From a checkpoint of a small mixture-of-experts model trained on Wikipedia: 429M tokens.
Below are experts of layer 7 (counted from 0) of a mixture-of-experts language model. Rows are named router (the router's row for the expert), up (a neuron's input weights, with its number), down (a neuron's output weights, with its number) and show model dimensions 112-167. Each number is 128 + 32 x the weight over its row's rms, rounded and kept within 0 to 255. Numbers have three digits each.
After each expert's rows: "gets" lists some tokens that make up at least twice as much of what it gets as of all text. This comes from a sample of Wikipedia text that the model never trained on. Tokens count by the router's weight.

# expert 3
router:144132135137116089165102134102111130174121107128147093152120149128090089102165118075073136148101083167109104194086124141062142132152159173168108151125156101144102151115
up40:118173166129103141194116143103097128113126147164145174119168152134041140093134127141124149072121133163157142136152060149107164133106143107068099151110156155122130148129
down40:127040069156126186090110105134076139121131144096139141119167110169151079141153099114123093183092170102134106154145228129100153202140086120093109123108076110184126145142
up41:157141143116098142124115085163040123121100135131122120180094093102131147144117150144057055093140136047123141140142102162093143151125136188084076113059120174104132165107
down41:115119092063177143127095108095151122143097123121092152080121145140091212125147116153120144110156114107129071145096108125128086096133183128200097078089140123096189104154
up42:134163174140093144117146093098110144150102103140107134151084078159127086093136133122105156130139096110147076136122117116129106079134138072140153169121108153163104079140
down42:123145156128095203129118160148142098122125137157186139102109118116100125073135144117160150169125162109191147141151151161151162113123097063108065131094107166144165103167
up43:143096137087102137116086156139087125113118138140142132123116126086118127124079134095116097146133117127136138077081085081111124146136073137106099133159125103125145110135
down43:181110139144210055177057168122139140163129094106119085111107113208083147068169125158137075121144093137144190094131107069147161102130138119158136120162139141102089117190
up44:127134165153099134123169106119143077169120085111108101136146081077110155126081085095133082080178236094138102119154161189141114133122138155165195082095090124140111100107
down44:124149109118127202104196122181129139152110157113143130176101147116154070162089082082110135129113137162126136108152105120101167174165114081099103091151096129134153096108
up45:129141119114095128093123116065113173069142084184106119123129117103160104095063181117041116103067169125114123158149146087108177147176152115183068106158178078114109155086
down45:083110166120181165156154113047123131127146189177202117090157123129152104107098144095117122121151115143137193094166086116122114138183143137088172170061139156186142127214
up46:099157117110160135141114103115087129115157112096190118117136095147086137125131146123160142112160115127116158161083086060146107142152122104124069095120132096185133086121
down46:128176179081098163094150160224098133117113182139128175131106147191181108138086136131112123128148152111120126125149101147202134118077099085113147073122124122122145169159
up47:146161123150102115133121172155120128102137115211107111093124142169138081094115169090153126142096169131127129104121106060118113086112105125140112112170100090155132140117
down47:164147137142098155084160129007146169124171070099090136131123139163184125051181129111159158179120153092138144118135116139101135068112156110176153125082139145102180157148
up48:103176154113177135143151150099154080127121147121120157059110121111146177075121099146103086149151161144160154153156118151139165124133098120141088079136138132165095202118
down48:150145140194071104082153162127103084143126150096144159135135088087139116162045166161114115146136051156085146167169094137199127116142106077156167155128123126150089084151
up49:139121159118106155111077125119137178113025116095087112096165097092124105134123118116076098084136191145100136128123090110158111116141144150111133162178140117125169115196
down49:185119178140217066148138162159059160171079133123173133139131137139183133130063097176122146082155169100117135087124151134149092114133133085116080125121139158143118140096
up50:136185120156147137180110180146115088166095157145184215123118133142087094105118124169123110084146110131125159091117129165107097053101119174099114152136093154135133207108
down50:136111143132079133136143141077115090133139114131126108104139125154139131120189144122164176058146145148108115128096168072187186105145114153111084105128117105116119036120
up51:127167185114094077146143183113124111100071109122070157116193123100110127127137125043099133138128103142162139101117115146117132082089126164098096187131157161147162166172
down51:120097096107135188138117117062123165172092157103135114123168128138133109159166115121152072112078206163110143105178197045122074140162130158152145092173114131126112107119
up52:081161103085097125077185133157112106149121109158187127090147044125132130105121128067187100188072149086101156186118105151120160132093121139099139137104160107134136130117
down52:154175132112125091104203120136174189158101128175082099142109144074135150076140131107171180124095099159120156119146098174103076082127088111115106142081140147149182165154
up53:181172179100142104147098154154091158103158076159120134112159099176152145085093090103109123109075060135128117133129161120078126157066114155151113124134135122163147131090
down53:131150112078095174120102183115205150141084096124093121091108123139122139119165141097152156170115117095132223177166125184143124144117091077115111143173154063129151117104
up54:176090172114154090146151133120121138101116114136115139104172176238144068097122165121118132108157066146066137061132138167158130081096146123077112190105162098135108171162
down54:103120129175130109192177147117111068102145131144056149140099118136113160125149130158092149189152181123149167176100143118133092134082134136188200141062207170133158124141
up55:203078150129136040186118136132097160144121126120160125118152161156089194113145103091115188105153157121114066135182108125130130093106147119101092157098108171182164071116
down55:157114101205140157110147136132116102144129121159145179152164158182156141134126147087187185109111107107099102111111101091109145115109122156136094101118115148114124079146
up56:117102133099147172133151171150114144180135164116176147188165092207111126041111099116152127092119112145063128136172145097110149143111089120147073152112161087134130136161
down56:181160116132135113133064156093114057127123211128126117099109129100108132103151156133119123091191105120150153138125103103099138165129121153109122180114140092077141098161
up57:146156117130156147131107153143097099089137155124089116091085144112173138112077099039147136092080050080142115094162074151085124123092163098116091079148090101153065128172
down57:196145069109130124099075112191109110097101099097179056125107171136133151134164156104132141113110132117113146153082147120167142126162086062119101101114090076135177168158
gets: " of", " ", " for", " by", "9", " with"

# expert 14
router:144132173150144090099114138089167092122151107164069133126124108119080154127112164142074107114097138156153149139132109118040116091104125155145075126129127147093087098030
up0:073140119110160093180130131127141112130171069153168136107171112128172145132130130125148103112098126126143122146117193142079089097153099123073147113116170167082141114178
down0:125188120106079143152176197105153095169124184092120153154107134103125139176115162152175113085120151092128134109132118168083079103144103087090170115129130147106134095144
up1:179139139114108119187130160137126148153119092130129094044123147116055149113152171120084111113122134103146120142145102145070182108115174199126130126103089141128149097055
down1:124138108129129139118119095146106120107091144130108126172124088126069100151118069171099143163110170097142047094121129192144143117137162097072171127132208151139110170131
up2:175130099107169084131096104099121174195124116119128106110134090157124099122092114093139126116114157132139083115084180092163152146108090129107103141122073115058094158172
down2:118124178117128102088077105092180027064143127106120133100108095133142156106140117120081080157137105144082078136096137110121145105150138107083120153209118137121086098123
up3:138126107121149072120156112131083132114108129168134105117154109138106120127131153128109210128181125131124150059158114103087145120162097132145069213192135162112097122039
down3:128143115113081132119131140120141190152122108113158143090087174092096120133112101134133141153153162132127099181129132190126123041183145149142089146141118173129075137112
up4:120133081127115142112090095180154145112097106180196120118141162159117129081090148133120063152085035107082108106094146090144122158120153100061100113170178053168154126100
down4:168128097095153125112142087060119125133121142147098153102192085125157120120169149156098131101122073116065057173111154157129129141108145114118164124124135130095177200127
up5:158049162118076098178103135103127155107163119133090119120128105128098150132096179170105150114135123161067094089158142109111188109171093152147046166101141151122110108170
down5:151124141170102145136112101135080056171086198113189080143084169141115136116144126139121168092145056107155122181131121148123161180172119135112094137136180102099094088100
up6:093152107095100180129104132081129129141159061202129081098100157157157147092105122165137166159157103091120151135147149116138176104086118175080157076126090098118128162076
down6:105144115140155114071118085190185064141170151151128101107107112160136118134172106100204169094101168164029147087143168073049129136145151129083124117161051110146125142123
up7:103111137132128104101110083090092206093073109116120104096126185128106126078099101155125163103164124138150117151191145116106166098103067186098094181092129222090139116096
down7:134150165125087098102086197137201154070123080177138094153130112082152152106179119080107110121104135164108167156179140132129188044122154134079220146154152141112068184077
up8:144095126123098140141140100108090068147119117172043102139164116095149195098134165110118121115156157148104148121125202162096160151138154111153122135088177138095127143142
down8:184123083187118157091053124209167163163135132119168136113131166172091101058160154139105201121088122111137129137110129093120124141128112146176133140165124113104099121162
up9:153105130180147137134068108109064131113075123130101138115077092156111149163152153115180179125113150126065114105145128150115142155153130145126120142143142128152157181085
down9:127132163147132135117118111084155134113174151136138130167082028141157139151128085124122101104133087138145176107120155122132150134161134139179131160136113138174151099160
up10:128138059103114096107109111121118157163101063134034148141153104176140155117127157152127152116059123101053191089135169110071100129099136115155098122098138135194105169156
down10:151100149113131130149156139146113144152109085142179122108129115126156132116143159153184136092116109182109083147131077134130184142134136108122131161204141100107140128145
up11:158128132125116061134149170120097139128129064066093130103157112158137097124124182181125152103128163172156057111160122150112097110151166209156109129132109162105124082158
down11:131113112122126102167114205113151098150125154136174068106100141130127149092148115158132120139084171175100170076131116177134117182107153114146133106105107163065114139164
up12:219148079128135086145131167180101145163109108153147156114107131196163056073173158090156178033116125180122127114108147189143081102173113138170101144097090121075109122140
down12:166132113081160140120160156132136105128149139156100085160097075138098105119109083125137142131149108113076124122135166092120074103091140133188125107067099096076135147112
up13:131125133105109059162165122164151120129079090161138127126132111062135190141126155092085185122135152152136122144101099116118106078125104118133106195136202132135134111120
down13:153089123115166166168152151140163126091152175138188155087167118124131101157151140179142152076104076115202116126148129113092096079111148102178118096167088139096136128114
up14:117109164112170086178111166055086161120107068138091155130135112103109148052121099112089177117132116120191142112144120149097145110160108140134149102177044184068129181079
down14:145156112052105140113131107129080127097160155141093123185098167119140158138109131180109120091075108151109097166119143114080121161158124110157153100178137093089080129097
up15:127108131115120118132140138103139178161167125098114170140186165158110084147068155092133155084174187151118135146108146181123133126172077186115124128156115078161129142109
down15:135122100193110180131104189190171100100120196128115105108101121189134135143099192136152123126124131087132088100134099198131078177156113104158153136134142154157126099150
up16:163078181132156130124168161139111108136154143128111064129121094155133087121130144148124134152111144136118127153083055162087120162145137077129119159127139156176086059095
down16:166124084172140136167158054147115174079084171155132143194094103126128125149127156105138100069108110166129145107115114106049115133171074104130102138152094157098122116140
up17:114179196073120090121088120128089158115157138160128136116140138167142129097048178137092113150066102103089088119170112174139108138169080157118105144075113115179178141099
down17:200149152098149107096134152116103153195150142141125069126113086109120075102189148052114108136106161171166140160135105153149135137169095113101089087163107092117111158074
gets: " to", " in", " |", " The", " on", " from"

# expert 12
router:137069165099155066157137123114153071109115054119095102104135106153088110166140142165125105146114141115080133131131114136144134073150174153174085165070141198157144159110
up0:152133101138115123111155154099105113141114118142143187124114127100110095108121136106127062150100196149108095113074131110106131129128099086096089133112158174109043188110
down0:163146109163124120116114231077138159165196087122145143115164108102156142109162115138136184123158159103139142120120082136153175143125101143078149134161112099105162078101
up1:138158091171128118101090178083190120159073151135129186124164109073098136094100124146136112114160144125122123122099125114118175106139094182121085189157141121158146172110
down1:102127153065137173126122135108075098106170144142169117128122158148097123147128149126217158116116197151124120174164120099109139163091126106085134125134162112106191115140
up2:120147156142110101134126159126152082161136112082117135074114123135059136140161204144126151124158125150152103138088151154121114127143140118130097148172138130162157135141
down2:061139163124109171146111154099123131165076136090171057053079122110112188088119077082051153109136103118141143159179168095161133109145185078160121129163112136144171085147
up3:071152130111122107086118111141169084090175058127115137169120164114110141140137079136152198115080115165116132096145169157167127072135150174121136147085135137178108153152
down3:142144142120170114203155169122139112104107183179131135059138105130091133122165105132178110145134157129117168120199103127116156116127145145152124227215112128130080159161
up4:135113129147167117171158061117092173181141141122053149111092156167132155082159113097145146045125117170123135092162212138086158063144074178183120170119074169164112123118
down4:132142119181104122197148109117122103123167079139166073115126132140143078192113134156075112144155184101172133128179085104082083145118118162080156105114155130110117172108
up5:122152053110138081114100107161125063143099125141144086090143165193157136201126173145125134125115127060141087153086101089115141092121124170155097110142124152162140156087
down5:169161230087144132165159114107112147161114121124138109120116102075116107074098095083141138144127125193148163070122147105181120098093165146125096159106191153101111104159
up6:103148081124148107113086193063071153118161178148184141102057168110117139159165085113102094130097079140107112163135099114091133122159132076145124152089111181066125154143
down6:139142141156155132152149174127123089063201116136096158152109084168157107148086158167198063184141167106144095098157128109152152127100123116120117129099113129124125055153
up7:100157150158125116128090147183202131106152114086183137068104141108129191043133135084139118166101039114086141124140130133158168164161105174173168107127153092123059109147
down7:139141140090137142089092115121126058104107182115115161138075083111114135105047060130203123183100122140140162121090149141064121108115112103155177075117087187128106158158
up8:126147108123194161094149141130182060056151058151135115086105133122115150105086183114120085116130082184110180113075113097133147104141055162198107142167189167079115168094
down8:117128218106137138153119169141124121105138129136161160124122167114106158134119090145122093103092178091142125097134190112101123124110096105098147138164078149113127130117
up9:071165195132162120086147136099135081128114086162130076051115117127122156120105119101124119122181102100118137091090077177137141136161156140168178107153155143188135167169
down9:164151065153116103058162156081049181163153104119119113164127077102120128113157154097149141174128113167100163128154155158140098165143099117151105142133090159128139182108
up10:136094115140210118177068139130171146077100151145092104068009127216132154089101127126126140131125096138099094108117160130131143138158128099111184138140127146107185141100
down10:085097136109118141107177120144100153143065109160141144183159050088186123128019162210107136143174082152123163110125142114145076117169191102136116110187158146139114114215
up11:178115083176121118146089163118160096126053104193118164069132161205152136115124164127130125122103149163113112107158081120114176140139105134152109110119069168146104182111
down11:151164138191085116143111150187113111130071131126127096121067129160175163115151132118169154092125138108115103115140129127162080134102123062081084169113109130119129126100
up12:114107108130072128146110116124189111111083130154180077125087165187125138201117162164157099128116073118052093117122167091118134122164093120145146104140099055132145159059
down12:121116172114131168098153062160160149068132114071093174156097141165087120127168088116097152149123135126102161143091136127175080135131082054167198084166160137105098113150
up13:093121119088180105115108163095149164129139113152110158086140139098082100089109139086111164126139088133151154130178097164068136177102108157144116154176160156094173093105
down13:144139127163117102129107135154114068129099110082088169133133112103082095085166135220088124135180147132100089131097190093155146134130161145093117110154140181093142069138
up14:115118105145121116126052124142109123132091171103141129093182077115076094086117124129086153124197146120136098136101115099175161121158149165193191094122128090170105113074
down14:121159134041137141174136167150144098121074102092131189085063132152085082158201126080130136090126117108132152103124104114140106162097109118088112156113150110084160143204
up15:139137097134129145106129141131165160081194129103116128127129144098133083113120143118155143126123104106155143130100143158161156105168096120137194166107076174147114191109
down15:172099095173130127155172114148123183165090212114065117083115088099121112147175143135144121137128195173145158062168152101189179100153194088159159169152160128138103101200
up16:137129103140147139143137137126107095176116126176107125090147097157102181117121152187053142101069141161080091121074127106145118113099114093164085217166180074102154100122
down16:101151091142152115148130132137205094144126104099092124109177149038099135135102115136107108106110153126089167144110124082160129163151053135117152147182121110089097100128
up17:047138122080103084126160102115153063151122160187132120153091070130104123115095067128149188097142134130135149186202114156135119137160121133189133165164185086086134135132
down17:154136120124152133099095149102145134082092089153106110123130182166141166122166055136152129145157115149095131163149167094189098138145140114118115128158114184140143117110
gets: " was", " is", "y", " the", "9", " A"

# expert 13
router:138096128124098076151106146116187048120137096102110087089080156125104166163122131123095066140145116180119115090129096129087103145120061123165161133152140116128136205080
up0:167148142159144106144103164106154178166120125110145155088113117084094148127176202118112130139198183091130150160134084130118149155078140106160150139131123126138158161114
down0:176106154145114131110129067189116130110221095125134179104193160095133084108123148121109076178130150121125104194125079121086132155154140082112126157161143141153135143134
up1:122162135108113106137095194106132149040143125098135148121123113112143126159157103151145111138131190166115156109064120087079144166170152145172111114158189183146127152103
down1:172101118097131129140131100133168184115137168151157086146163149096103115139185162088085111134123086106154048150090141099164137096082144113137146120124142086162155140147
up2:177124137130151067141064114125129160109138135136159098134109143103110066147117046146106158096103101093099097085184117151153150171099141163143133112122126159174063070112
down2:147138125124163140135144145120128072125105131087180124071078168131107126143125161121078176163115145126125070152063119103082214151118136053182099165141154132101074098183
up3:136086141127145184154127123144105089084132016136087087123086184153124180171057173132134073120096100151117115080182175104146106124108189116116123123120155107130217158079
down3:144139130156116173136148176085079097094173086125178145156118127137080113166113071120119106150138071128121133116110119150140153111060158112125145136179090168152136105107
up4:201060146094064166116135098155126106169094127128130116144120092140214174185129134146176049089118102132115122120090169163119177143147125098152132192132088156121138116114
down4:142203166112204072132169136137188177151148107184171103132101134195107141109130081168062140147123158123198115145097099125156090162109108147103120123133145149119176075128
up5:088143141168149151196165160102117100096137098127120138146014121144093155087132124105135138107147135174147114095108110153124155129093149128094136133175090142119152131126
down5:180144150101085157113039055125123157099165093139104102118128131125135120207189130086075106145061104114114087193112184128131186070055122080154155147122185109124140139105
up6:121152139118101134118083141078120203135111136111205147137173134180142183131135193097155106150141124094138102115109089125110124163120113165210092138115099126130148121101
down6:093169123143125158163096144160137140101166106152112174121091112075139118147143114132091158087120144113106070135136201147141080175122112103117157147157115165110091132094
up7:120138131146112182170084106083104113219133093172108125137122091156115131159093094156070090081133124131059078155095206228133134160105138147128120120092155136196061107137
down7:128086130167143130173126151133143120222159144128161162176087131138106115098183176137155108167127149162099088076096173108138142124157111135065166129139093122120130063095
up8:154062129142119120171155125142129111133126090167148099138077160083146178094096126171107065137114113185073142052156139176097152114109147155128123166107151160137087150102
down8:149093197146098112158111136140106186149111100108133138125140078094178058145166093134148136149167130094141162163115102134110102114165168094122133100120132139111152115138
up9:134144139163078099193069163141118145101123102136081097109100117078108152141161207155159105131145151217072128154073143122121139097081074126097097088162023137069162129146
down9:112092105146154168111086128092158110130133168105113141082137120136191124051126132171092144205132111156077132169166161141117185111132109134114139095121127081121133028134
up10:087098158117095150087128082109126129169185117164151159133159146132157137115101145169153073084114139151079100093109176113106133083149118162121121124133114060135133194123
down10:108133195182037142103118163138111172196131131109146114141095129108134152122114103145141084105179133101088141170069115124103063121166116124093204111147110085091150151119
up11:114088125117072085145086167125120112134138082131159155079093125155103112129149118132111129149168189181177133064144148121143113138133147142139141161164112133112203219046
down11:089139140164113149091116091149138170101157142076096128215210158128102134171109066104164125146107085144114089170120070128110095136093028175134110138130150081162154130113
up12:107136190159116103175154126111121149117103148168121177111148048101059122086130115135061148133111150126122125113137147165158137119156122091117126126120125159162144128107
down12:094115148088098151189130100143074143104127105102080105131161134123179136156121148098158169099174153088172155150158093125084144197160159111106082108122151164106088115146
up13:157127139076127135090147138126132125204110087089115086113131147174116165133144135093132119139161135129120130099144066068126136157139126187180142223109169154088175136102
down13:075101128100157108091141093138148139106162143163171124157136102143100105134123165182099119227134120118144120150127125094074145154131164141138154090049226133134136118130
up14:125143118133123147128100144131130154070129139102078122133061123082117082105148107154119130073123114118100087099086138089132129135170139155087092167126124147133114129144
down14:120168166140110152140107130141196138076133081136146119124147128170074160141089150138125135158126158164124116104107071145135104170180138124158105102160111177148151129125
up15:128018098155140150106118131126136186203104110148137149135136113142192083157191141122164097102148166116125163168137116123083125154157122131126049146137107120114084165115
down15:104129159132114187185110129079133114113137173181102128083079087107095098122165134159156110160107096113130116147115234132186106123099128107091119110142079157110167104138
up16:154084170181108123078112105156124111133150141149062137116112122167141157151140141071112102131176089157148153098099131131110162086100087151147131153138117188042123166165
down16:127152128104122115092166102128135127136106110126138158117148189169164129111088148147139103152101144069170172099083080110073152161134123126144115068138149095179126136156
up17:125076141149157137118090156146137105064084110143111103102091142147092191156110140133148133124122136204149098097085120106106127165187143162144162147140138124074165175139
down17:112133091120118116133089120117194188195074128140188176106157160150122195205193117083108135147103099102145151125172135066160161123173068144159067148085117139209149078078
gets: ".", "1", ",", "2", ".\n\n", "8"

# expert 10
router:164104117161143115140149093122156126208132092144090024086111127147078087153122070108112126153159124167140072131135104101134147109114104171151122125106167120072126185150
up0:121068171139117111111094194200145129113139055144109064139121115155173148077127124138097086107084124178091162107167116159136084061133150090159144148122124174095191120126
down0:148103149071121147044117111072091143119120118099139121169131121107141164109130109118131146076119066159100139120108121098108151106132158134109138107169103116148076139174
up1:169045130142122160147086122116146107102151093150081126148099080169130112146126098073150128092129135118165154121123101172104198104131112171165130113136163101153107174108
down1:151125159097172068133074100077062081174152087106138136148136098130136150115117119094124080133100127116125158165077149073197108178175102189129128171127148152149178134133
up2:127113047133130126123109119138155137119131107153135084107179157194114115111197146151096141094119131171119150172118160139096174053057154140061109124156177140179138170141
down2:161103087167107143069094151163219131133115115137170127096091129185090114138068118118158143126166130149141093170123127156115140162088144170185140151145149148093045142125
up3:064130094152130151132152108125163115115118147160135139165146126169114085165158182167085144084101117159090113124140166111113102111130096154123131167174104088186117140122
down3:140137165078087148155114160093137136180087193103113131168104142159132106108117115053165161134145151141120098115171161138190121141120099081192114095134140122108123105113
up4:147106134158155082157090113131131118116114152091078041054126066104142140126140144134125106141156144108118103133171173189114103127152084225101148172109113153105144099162
down4:195110144089120135146143124033068112145115137138089193088123110141146111112039127091119095174107164089112123118134147156137067167137127161118107105092132136163099123096
up5:174111121118131111180105142107121131177107129115078071145092153213152129119089160101144088081130112107137167153150146140122139130106176151165061150150102110045148056170
down5:079113090141144133110110127108083144197130143105182137140096108099114108169098109176113141157165099169111112114114090107184122177122134180074135136151125127097154096160
up6:104148073153075134113151131121149144110089129186104140154114159120180162118148191169172131033151192136181089143133095107135107134147085136131117148083132144147174148099
down6:098138188134156154116110114153147100172130115126111194171134106164185112120150087079171108161113144147110101095091166137182131093114148120139139145076111174107092132135
up7:061076140148157138144091087115128124176121156095105106131157127116134132145089165125135165112119126181078095121096144107141125070103170071137175106103168118099126160157
down7:150145169156126124150148208133147116075091069176169132145135132114102110152092144151177176113083180115127139129164097175210077127179110096065159165118132104124133143116
up8:112111132101138058153080141152129093175113098088167125056107054140110120147131125116133162172111140183127091120093111156141134092143126108146125117128111108075195116122
down8:091112111126119145119111115112076109158119125143149133123123157129184121149159123194054134139087131079111168118144131104150126076159129086125107099174152131153150071083
up9:109153136142116087097104151126130093132120161110153067084155124166118119108130148099078140120160115125130168140125178167103126155160066091176191180142120140119116134130
down9:128081150113083135130139150117136110122124109129107123134162194096095122137104148111141109171095183184119132179117130156150058149116081136150140144143072147085131114130
up10:100133118122170143077147140142136087105159099137164090163138109119115172132131205197160106135132107181127142144085104144120126144097093106156100121086148155093154188198
down10:119179125212146202126088159203157148108123099105108148081124110132143119125061087133104133182119161108092067133125125171110159068173178164096092111151119155152105128077
up11:159097145131119120169068114108172123103121070155147108149131141120201179120169120140114151148077154130097088123122194085166177185112109166140057100112233127115128128139
down11:121175127125078119140087125106098054099105101120184116090096147149207090077096112094125126092195118089100161102134115156064064121174154050185143121082072106151114109132
up12:086113139081089128156085147181112097156144128128165108116110082144115079079072163090049093121118151102103137134081191076125142076139122097110150104066163117122137092134
down12:123148096089072087065129152135152140168159130189169106084134078117112107134120121086126148146122110145181133097153108087200116189108093135097071095092145123206132106086
up13:116158081143166121155104117145151158134073090159099099176119124141130094120139140077094137089111167115063120077170136148100099092078071101143153119072105086062144168054
down13:178123142186182152173112063133158106114141134176110124072089124117132080167146090109146065121114073124116090109131142139099137122112165164116168122173105104104131157120
up14:099163133136103131129143151162155117087124130105093136095087188157108150108180189069142153095150187158136108146184105165078095067092109154170097145198152117116158133148
down14:153109132116099124127194159168096160109161114112117123084158116097066126130118135096121147208077136109117123146111128135177100115117115128136147123092151196117118168121
up15:113137106116123126136068093099139123138155107131045086135071103163104117116134111096114146205132146087097142109157109103135148135088151090130136111110103139146171158139
down15:115084166144138104196123138127132145136089143094098163105074135159183139175145123128131146078124147120116122160180106064100150096192155155115154119122087135140164103101
up16:117136116152119148131124079073133131102182160182135126086095174107058124070152109128070142140121056141133164152150169183084163122121121109173116195095135149092120200087
down16:129092094078149095155094095119084158106093176169142117194105119074119118182101122158114108100163164110152116088170093138090139105127108105155092183155163136143095167188
up17:150151111114163116179166078066108094125130163166081098144156148141117109178106150114134115073112134133135140154098114086118099179111116136161128150149149095135103177131
down17:170127222162169107148126125180102152154117132131115081121179132122096139063104118125105134087111126141113119152071119149179212187113165129149118134156160117193122120066
gets: ":", " the", " in", "re", " October", " December"

# expert 11
router:182110150119154076142103125103163139118144070094070090103120081132118176171181162122090163120130164144054127141146108125110197152103081139180183101125136156125129137093
up0:174150128110062045121152134157120155123107100116131075131099135116152141123155131102036067123139116161118129141137117178111126087073119130196129224154058149073076127110
down0:140112114096136088131090183182070097119099170114093164159150156086106189092121114160120179124151126153139126114128153121125131150185137066139126141108152129123126143151
up1:081086109087135157101132160103129084147133123172111150113108154122092123086163128057197108103111115119081119094137170133128179122069128097163071143071134108087082120163
down1:136110159153127107108135159109147095139140181090124123103231126133123127124121154128055163145157121152116111130142139141116077137142118092211092092186078089089120124119
up2:156079150113154112135077195131097128095166120164144118156140135114115131079132145114098139159171154155127153145158066168146091113119113149144118106153088213176153211139
down2:161119050109123138041071128124136077119168067155105130137200121082091196183121133133123144112119168135129132076153162112086128124133196095118174095136122110146067113132
up3:131131083126145107117133158171130089134159060145108156111129142132081145104153147121135157088153123149148148148135063092093143114087109144166074106127088115114138125106
down3:080156090089095081213107132085177109093075108147113131142155130140126163179127113142148142074141127123180150122209116161108187205136148102169163121105121134153137162108
up4:186097106121142058132162121152099180110148068184116123153106118167138094110117134100120148119152165167226113130160113127059079137170145141119149049186107121068097050133
down4:180161066100096153145113115132098101104083137163134155111113136170148134155121099159111107112026123143108116184126099109166143176100145128092157099168152212105134119191
up5:114182099150176053123091066104117092198123135131167096047124106122150129127118139137195161131139142202153135142113118136122157133123109116135081135106121105069102104163
down5:096110185070075135126155156143064141119120122130122115107190133141144104101044163156158136170139222124123166121156152178119177119163113117051092114181114136149122181131
up6:158090120145079102122205122136047134116147059116114147126155135135104157165122172127144074147145106140112085138093142133164121102054108152141075106135135099154190144051
down6:129127103118108136181102156139169105115175058118173104134159152132119160091145129174205115073167165070150119147195119097121149150152121106138142128154139097128146142105
up7:085127124126113165176118115111145156154119099142126065173086127091084137142150070123091135112183116127091123117177118105156093105137144101093148114147130147066102112141
down7:119154156126131109090205134170143198144084119168179142169095126116061145154100163116108102172123100137156179097138146133174091151132078102101093138056133156148092115119
up8:153133117143150127153188147151151122153113075138087148104152116103097115133128098145112103170101117169083114137145098060054147031139105105138103097116124151124095112108
down8:130129109115131088187115135064139051099123158115117157159082137130141156122120182130120150166109125123234100167133159118105184162122169139125157145151131126115126171126
up9:116210134106122123129148205104147146119139104131169073100133198133110138118098199193092105145114124131147101096125171105161114076155168130114189127140127115134132154106
down9:173144143125120115141058134140138133184071132057099087147137074106150124132103116118160137124133116136071097112138131138179122163117108179146107050151103109147102183126
up10:084090082105155119146088152103070127130146150163135127126127148098122155154111174132122146129176103098136128101105127092143124125125151081112196131072094127185163148159
down10:158101164086136123096194108106169159140126160166102157126124138118119104108110136136105098133128099160172114161155077145103180131150128145108117095112101157127116150126
up11:118104106098139153169122130109119155145071122147088141094161120119112143128118163129111174098139090143148165095097063100085086134129089099139118119155113167127139192127
down11:084140189136137186120102077130111177162092073117127081144116122141163157147129122099131093138113173137180108123138111137084155163139141092131155153120097090178078135117
up12:084121163133101100156109131116087094129120112131098158078133138170109106103146099163125132134040160138119112097171135163127150138114157117138104126174139163117189171131
down12:195124181066158129112096122160123091066117128104159105131056113093097104160163108078105111166037129093185168141059090113140079122096084124124134149094097165136137149110
up13:140168175135154094133165177134179118134118096135178114100136145091085141138066129106196143098114149098080118127174111147130079119126106119144100155118106108076146120132
down13:102154128114038146104146142132166124113157188124121159119113119168086099169130126071151124077074170127162169166175053151137098114107064152162106187127119114118109185167
up14:108135121127137092125074224193124147110126062170098134173145146139128156110129114082150134104120062142150120089117169155148112129155113145158104178080143210071116114142
down14:162109118164129136081186085149168155162088113132158170147156142158051130150186158086149096171177150106147110070144140096184097129126152091108074131150130057134127159121
up15:134107131099166113119145169117149116107131097122146090149121162138067120068111130146105108158136099132163115054128155136125104120093164109165137141110175212145093095128
down15:163100122105085108072092162138134121140128071135133120111071137135118147198088136107109170091142096081158166185111149103119139132156154148111172159145146089162157144143
up16:120123100140163119120102148134159115095081127130076158093088128099196179120125146150102138114166151146103154157137138096077158122154136187089122138144149113138109125060
down16:135144152185124155156108106110123118170183130116159167126154180189191109170098102107137124135175141098158123097123134151154040133101123135126141119133174131121118111123
up17:194084120144132159118102107138120107093132077127158069113124102191154156100145130106061055141137182156095110118132165116102135143068162130109136146126087156145159143038
down17:061185117198095128165208143102146167120207098078197127141126126132123098136153182112134147191137121175116195144101109168129124135119121087125093175110133119081111153088
gets: " a", "-", "|", " S", " G", " his"